From a checkpoint of a small mixture-of-experts model trained on Wikipedia.
Size: 11 layers, vocabulary 10075, 13.1M parameters.
Experts: 128 experts in each of 8 layers, 32 squared ReLU neurons an expert, 4 picks a token, a sigmoid router, a shared expert of 64 neurons.
Below are experts of layer 7 (counted from 0) of a mixture-of-experts language model. Rows are named router (the router's row for the expert) and show model dimensions 0-127. Each number is 500 + 50 x the weight over its row's rms, rounded and kept within 0 to 999. Numbers have three digits each.
After each expert's rows: "mostly gets" lists some tokens that are sent to it at least half of the time. This comes from a sample of Wikipedia text that the model never trained on.

# expert 66
router:414575516333516481534476466549431529510449553536445502475445602402496470462490458564575567470471505531476529483553489527515468407492546532493539599476489454585520555473483543502568558513496450469488574450465508517594627559553511498496477511518482427525495520518456472403412506457491415504508488510476542603527454524526416607462514501531466443546517548559420581465457488523493567495437
mostly gets: "des ", "tico ", "ão ", "ón ", "que ", "à "

# expert 105
router:485621499504562473546455453490561547537489500601536541459515553530495475397509452563490609483468468508412557601509582483447496459549612556460598491492440503511507492488502513560512518489429514501586567475409501446516539508523501594457538592535517540530504597474468453514432467500617434479550497551470540452570415511460455561524499548501528434539485428390519543435430473493518541516474
mostly gets: "\n", "\n    ", "|---|---|---|---", "\n\n", "\n      ", "\n  "

# expert 104
router:432533459514495538460392397520529620557388556506522518437451542494516547497590523553566559508452517462419498512480457520526503419503475483540478555555493534504570521470543547486520489560488424536448563480507621559474624508525491458520473477548636456434473531595387429508457441537501517550525507481539505550516484565501442545509537536564562471492447485425492459574504511449486555418447
mostly gets: "Ex", "pro", "collec", "exp", "projec", "condi"

# expert 81
router:448606504422472465547317442455536484427388524498443511448447520447412458378515516518516548479490484433450504520488477480541482423453531474490560510475472488618494517509463534546436511559414513492494584448422545496568539468504396573466492448544533473461472531539482491490514443475467519558465450532463440499551397537470545524473448582511505459526538475578431499588493491522580461440505
mostly gets: "ti", "con", "Certi", "identi", "certi", "fi"

# expert 59
router:472449488489635493513439468565553546557441445455503500479520550476571616523558475478602550524525531522366514481457473471429543442516565422497488563550430447572467454465522436452450523505427488450602572464460566399602542533582490499534552494497567588519572523553444447518491505497509555543482504492494523477488497481464511542492474575494454505506551587503480610442431431483438475471498
mostly gets: "′", "@ ", "″", "Arena ", "°", "Reception"

# expert 96
router:456524515597527479554468424436536539548447467618502530490456561493395492521518452556520626569450532485445469439464478485424419482533492461503608556478462473518553471513456548417546486530512399490484527479488496556542628540491506507472506589501544548481462465545459502470490443460486479452481494619529555548497497479475522550510487431492452490527533566474486591525367415437427580410515
mostly gets: "Me ", "Love ", "Man ", "You ", "!", "! "

# expert 65
router:529458470489608427519457406460584491559478470504506522465534579517566594491480433584518505475496535475482474620457483494573487511514481497502659499544355443449464502577468552500509491471550550508513504451519537502495551457554530494481490468542514521452422419592446454519529494444631508503491435577486577506524484437549478571476543475504496544455413528487449459518504380552450575476479
mostly gets: "S", "B", "P", "C", "F", "K"

# expert 95
router:513477486525570377575433478491445481520391450517586503512539513515428580558574473459489504448486517527402464492510549523538506463504542498459592489424516473549416518430532546495607462497505487378524549476506458539463540399484565541453550526564549533407510522503484498527518472454559559505407511484516489570521472508491538628532465400475536532418503500433531518446406419447452504432449
mostly gets: "Rock", "game", "rock", "book", "Black", "Angeles"

# expert 74
router:495516437502565551472458442478507534536450555538526562508593454530421490576520450506463534424526539501463503489435516475469483457487502542437552581437455400516382442402511541524428571448427560522467518495447519549490465514518572532500569628562459488524606523539498428403541505499543490466464431479473510435518552429533480561506423602475490422562569501507474594391465492526504466502543
mostly gets: "ć", "iy", "ara", "ala", "aka", "ada"

# expert 124
router:454559531474538456473478366440533522483539493573540500510451550579512445507525454543523617493545487503412444551536450519485569450462506491454605529503393468472486528498500516507580573568472489407480566411476528438571593523441420411487583486524493578444461486594420497482518547492504472601429582426500521533498467427544510569525491518508463502527482463538443564578432472480536494476447
mostly gets: "Cup ", "season ", "finals ", "series ", "debut ", "consecutive "

# expert 33
router:490496564446541496450490441506532507483552404507486486453498611541559508509551456533465514551517503507458552528506533475533524478548516524517585487442288398580544544442512571513501570476527579522523530400462491568511464597459571523435484575525532558449546497513495407460501527387542511424440459480480561506583501492520399559550520495597492454481416552510510500469461490530539473463528
mostly gets: "Gi", "Kh", "Zh", "Z", "Y", "G"

# expert 52
router:417589450465503469575397502507402532479431470470575535394400605480471514475500401510525569494445522467433499523428441436576486488531559557500532573525520478605476502469564486573514492544468563449499520541452515528491531442482483503555489531577508499496453509543497420478490497496506467420410505510471566471500394475485486461511473416437562469569406594525516612497459404500460512463487
mostly gets: "idae", "Animalia", "ensis ", "aceae", "atus ", "ae "

# expert 126
router:425569483502548556552462428535519516556492449510546510430530572520563495548497494633534530409471451509401503530563473502512459454420543421492494536459498465494503584504548595496466631455479454518506511513511584550463552517463472506536474547560525423501507519567477419438432423386505513468509445495523568464545446467599453481502547471521514553535471478524455539455500543559519517365371
mostly gets: "Em", "Ex", "Des", "Im", "prof", "Inter"

# expert 125
router:481478478381499384508492401513509529462437452514535570484574565410448571476507482489598638400521543587379614581444512439520447489521519483482462514446464447473473459472474495513497546528525495477529504464536521495600556404560517465509484533494487542522526519506429443480488499429537507457399493528507522537490499401396419566432505477516522452470473443580441487500460467476481472535506
mostly gets: "In ", "On ", "during ", "During ", "From ", "from "

# expert 5
router:493537593534483422517434423512504586528451407469523494454546454518459553492522433532508607453542529476441470538532464532473534469543478448483550519565497454475518463578502528615506490530490563487503543447460547517516563553544573605477468624547551521498481569592498445475498548460575430568502403515490612511606476516532359507537457526509512477538441541518474535436443472451553551505432
mostly gets: "|", ";", ");", "})", "====", ")==="

# expert 67
router:551521530459519477590525455399497575442468540535568559454572511480492425439516439486544626571451481528419519500492466593465541458461552512418536508572384407471421459495486453552525512513453526526554620431558493516481544433510563509456506626535529463458419571532428481509536445464523561521580468532561476529545419496519428489587537453469526527555513493502527493511509433500433487516471
mostly gets: "=== ", "==== ", "== ", "- ", "• ", "Opposition "

# expert 37
router:521566495440535429517458416438558531600529477563563541465534476522457607434562463456582547578515508429468501598490488466444476412510474478501483486418415491472498479461495589461569466498537492476523579426534519498460593616562493504427547533589541489478424455528441536454496554521553513596509528553452557505544515457511521520451525567450447535522500434502573557551544483458397588485531
mostly gets: "comp", "c", "ext", "int", "cont", "imp"

# expert 99
router:495493514510499500429509458489531536473376425549544552475497567494479529446485495507549575459487460512510472575464474541606431446550523496540500513557429433515462429468423432527503586562476549452438536470395476505468448482510567575491446416586523439512484441531437481464481572448624483493496431568526501487562508441540441496494514474505398387491520570517468560418433424537452512404557
mostly gets: ".", ").", "\".", ".\"", "89", "66"

# expert 4
router:525476479474640459475406461464478539537490517512428559476543471403446580487496429584505604472512504440473464517556483493524419525510471539430535492571469514618456535491512529556494516394527403452460553434401482513618548480492537479478450583587457443464517593550435492545536454435477458477504487473450617432482443506532509443577436475532504531452480460462445522524536498473486487454454
mostly gets: "Genus", "Coordinates", "Website", "Born", "Phylum", "Died"

# expert 64
router:458491420493579444495458463469496501483353547544463549490512503466525532492577528557507578435493540538475485499484513432458561486520490419449536489457454438562432541493517459477611489513415625527540552492506458569537645460594501541504422480522520530464494552574454424484438585491573492503446533458548491400516519526489527571466527493507479433561391570556493543473469472490517591451445
mostly gets: "Won ", "kg ", "Bronze ", "medal ", "bronze ", "won "

# expert 32
router:451585479478515442451468457488495599528473375521503600460535545441424526556571535523572596493490528510512465551528472507466463463449474541467565548513439480616503539494456579501582573562480449480590509449482565552487540486512455504575470492509582479374510442530512378534541496450565481463468469564433527432536470540500483439523393503498443396520422496517514508484552498500516595519544
mostly gets: "such ", "many ", "most ", "some ", "much ", "often "

# expert 75
router:492430458530534390532532437415555548494530454504463522488554523490490524559526432560515514568532565485436448531547545573499575471551461507543451480458494410463513489531623483452511510562561482393576651474489459463473499521493531506533489580571531592461478515543420400423490482442506441551513547564443550498549519469442560534484423445431469418483481473447441522497478418433493539443552
mostly gets: "Bl", "Gl", "Str", "sl", "Sl", "Fl"

# expert 36
router:421545532448521481526477440550532563558422434537522556485482522496486492496517474479488533546423516506508447542432561527504494483505576550440636504468450377592382504524480568552548562469463531435472589475557552568612497516503591528395480574527522577531492518480484442467523376463570510554453549491520482479564465498502477558531488442524477495530491558508516585439410514529464498391496
mostly gets: "Mike ", "David ", "Matt ", "Kevin ", "Johnson ", "ov "

# expert 22
router:511573542565518525498468477444561526523473441589608555544496544507401537480490543430470502495392583419482476477502596554512448460499506487414478576528492494552497502515478482480529472597495508447449502454497540530616526489449562423405554494591546525437441563482465497387440524466590448484483549538455537448541456468513424607490509501467482425573523538505557549436431461490501533451421
mostly gets: "Luc", "athan ", "adi ", "eric", "ewor", "ardi"

# expert 6
router:401467514551500516475446412480534545521500585582444556495532551496536492529549461524562576490504572533449506539504488532504476385568577485489617532453467474459460559500461500529530530512469493404418604461412510570526603565441471437468516560508539555487407440525468452475562481474512556489449580490536561551477420430483441561437493440483447468449448509506458458557411418513447563482542
mostly gets: "album ", "Music ", "film ", "Award ", "Film ", "book "

# expert 119
router:448535518518592444598491441531518570603509532458455535478541485547487505465539486517484581500518555482498530617476493455432456447531542449494473423471404488573544551457508513517476528605438594541417553471508522504566564501595491619523556579531510490463462509542475421505457461439584531522442493453560605529490434445527525601533497461524523511563419531485492588562459514452491539422461
mostly gets: "Nominated ", "my", "Won ", "14", "13", "12"

# expert 25
router:449509450399532475510463444557551576544481430585479528431503485488481438438517470559561555450535561563469479465467439571467470445496477468432575575514353387586532501458569453482503508466416528459570490449466498461586576472546530490494463501538584572438468473497480442438555524521604484520462501445521516524572450555387495511546534542464506431551487502586454563507494466541542470453461
mostly gets: "11 ", "28 ", "000 ", "14 ", "30 ", "00 "

# expert 21
router:443579666444561444457455443433484538512417464555515545483530539463568527432554488527548514462493485496477505497537489561446493449487527398452516509600496452565531591444540557533436540485513484442525523478485551466531519492575465553504464525534566460478471533539462469443494390499522464605447477543535491437532420480452507547485474438593434437519501521390495539586474445396461554458582
mostly gets: "super", "pow", "effec", "first", "top", "autom"

# expert 10
router:467451466471536486502468471554496535500535389457515471361468540482539462540561393503539522481499510475367521476492533527376530466524516562466529479524478461475550481461615487488461528528556441464450559510508504506527567484527493516454442569564600472518437497552462455511542499493568434498533466460474648512565523402437525585491561490397609489527481452500460488568534387541434507504496
mostly gets: "Pl", "Bl", "Gr", "Fr", "Str", "Stat"

# expert 18
router:463533542438545427448458482437481548519483423629501516461511560413544484478508469495543505574462523489482517541521537512507470446406564453471528519517499463566534566458523539531486533516475555455534522433424573532521563572542455549420487575537518424525425521513472461415510414478560321472437405530508482472547489453528428547467392505548555417565429520612505533495473477508488499464460
mostly gets: "Den", "ş", "Mal", "Dun", "Ath", "ä"

# expert 83
router:527544485479580464526442471529517494513403485550504560508483579511535516509564475486562587493513528484433581520540562584558396443443520502432613456471493495503467523479473481529518465484485440410438608490467499469530508504579565518473450476535617595495420463515480500436492517426535465484473483573485561434518420480500446498589542466525529424639574588586479435548419466491463480493478
mostly gets: "railway ", "car ", "police ", "aircraft ", "road ", "engine "

# expert 2
router:496638464532545529547470461498456564506475481556571571449476496485447622394514514516499533409499452534396511499552508511490387429522540516466527495501436453476449457528476571525590558505495478551458590473509581495513503551534551555421424523572483499494442534513426489488504510503598514514401416556518523464444544518536470562469457552452539518428489449437476594562432526464455597450539
mostly gets: "ress", "ences", "ness", "said", "tions", "ement"

# expert 89
router:556487470543586493505478405422517541514491479477546549537521647526502502516550540449536491515462515517497481509513507468571499483470459519492671576469308472576446541499469528560471457462502471507435605429461527484529470437526547477479529535565533448445536472599511485486502543456579586525498524593518562463505531394536476518451446463533505530486502534505455444474405421551473560483511
mostly gets: "A", "I", "RA", "IN", "US", "AR"

# expert 116
router:481574465539577517518449437421488527524439488524574472447540531517466578528493525529517583419499526505432529496616489574480494466494609514459539550547492426469462582423503454503473548494462463524456566438445501456493510465461527572459520511627504532413518497587427491503508486422539555522357433552514593476493472473538440581473429553518540533488442529418503513513390470419537519507429
mostly gets: "season", "ities", "women", "people", "Women", "country"

# expert 85
router:412576516448610502482494508511543559502470484587406550402508546392447451524553514467501649555455475499444483605467496458411501515476477512489492496540402423579419531515518535544548585568451484413564518508488537594559537534419474554507460521515461502395462472556438481436515481494528531538491498535455489430521482446541488493470471553526453418564421440465518530479496424466493557488495
mostly gets: "been ", "became ", "was ", "also ", "would ", "being "

# expert 3
router:502561553483663477593499485496463548588487494570483501470512415452479510491514449518528521402514563522403521533505456580484504424529536517449561581562486519469488506568540459515509551558397580491551650496473524526503485469509594503510491573555565448402489513530453500514554452418525530524531477506420521564494467415504454537539555481465567495530486439476490493415527470423421580446452
mostly gets: "\n\n", "Species ", ";", "Founded", "= ", "- "

# expert 55
router:567468475513545475556445382478466474619456479516464519463496549449430523492530470579552618454500486457464539428509537596453425489447491492539568521487325458561533425438560516513427514567512450469420540528464499554435486418505506572460409564575543481435419516520488508513518528511569468487467578578457505502509435520542484489471488506534528408556458509469563538488479429528511533421491
mostly gets: ",", "300", "978", "700 ", "101", "′"

# expert 88
router:512518498470516445475444379495473498500468490489449548489492531415531478560514395491541528530475453419427573515428475557447510452458481455495458514461490395515531549523615556489517625513466496470463584449529517565511460553480475473517524557539586495508566506495485390483438394472551455448519487488522568409559445423405470502543559474581499462563406556502522531446514479517393482433423
mostly gets: "En", "Sch", "Red", "Le", "Hy", "Dr"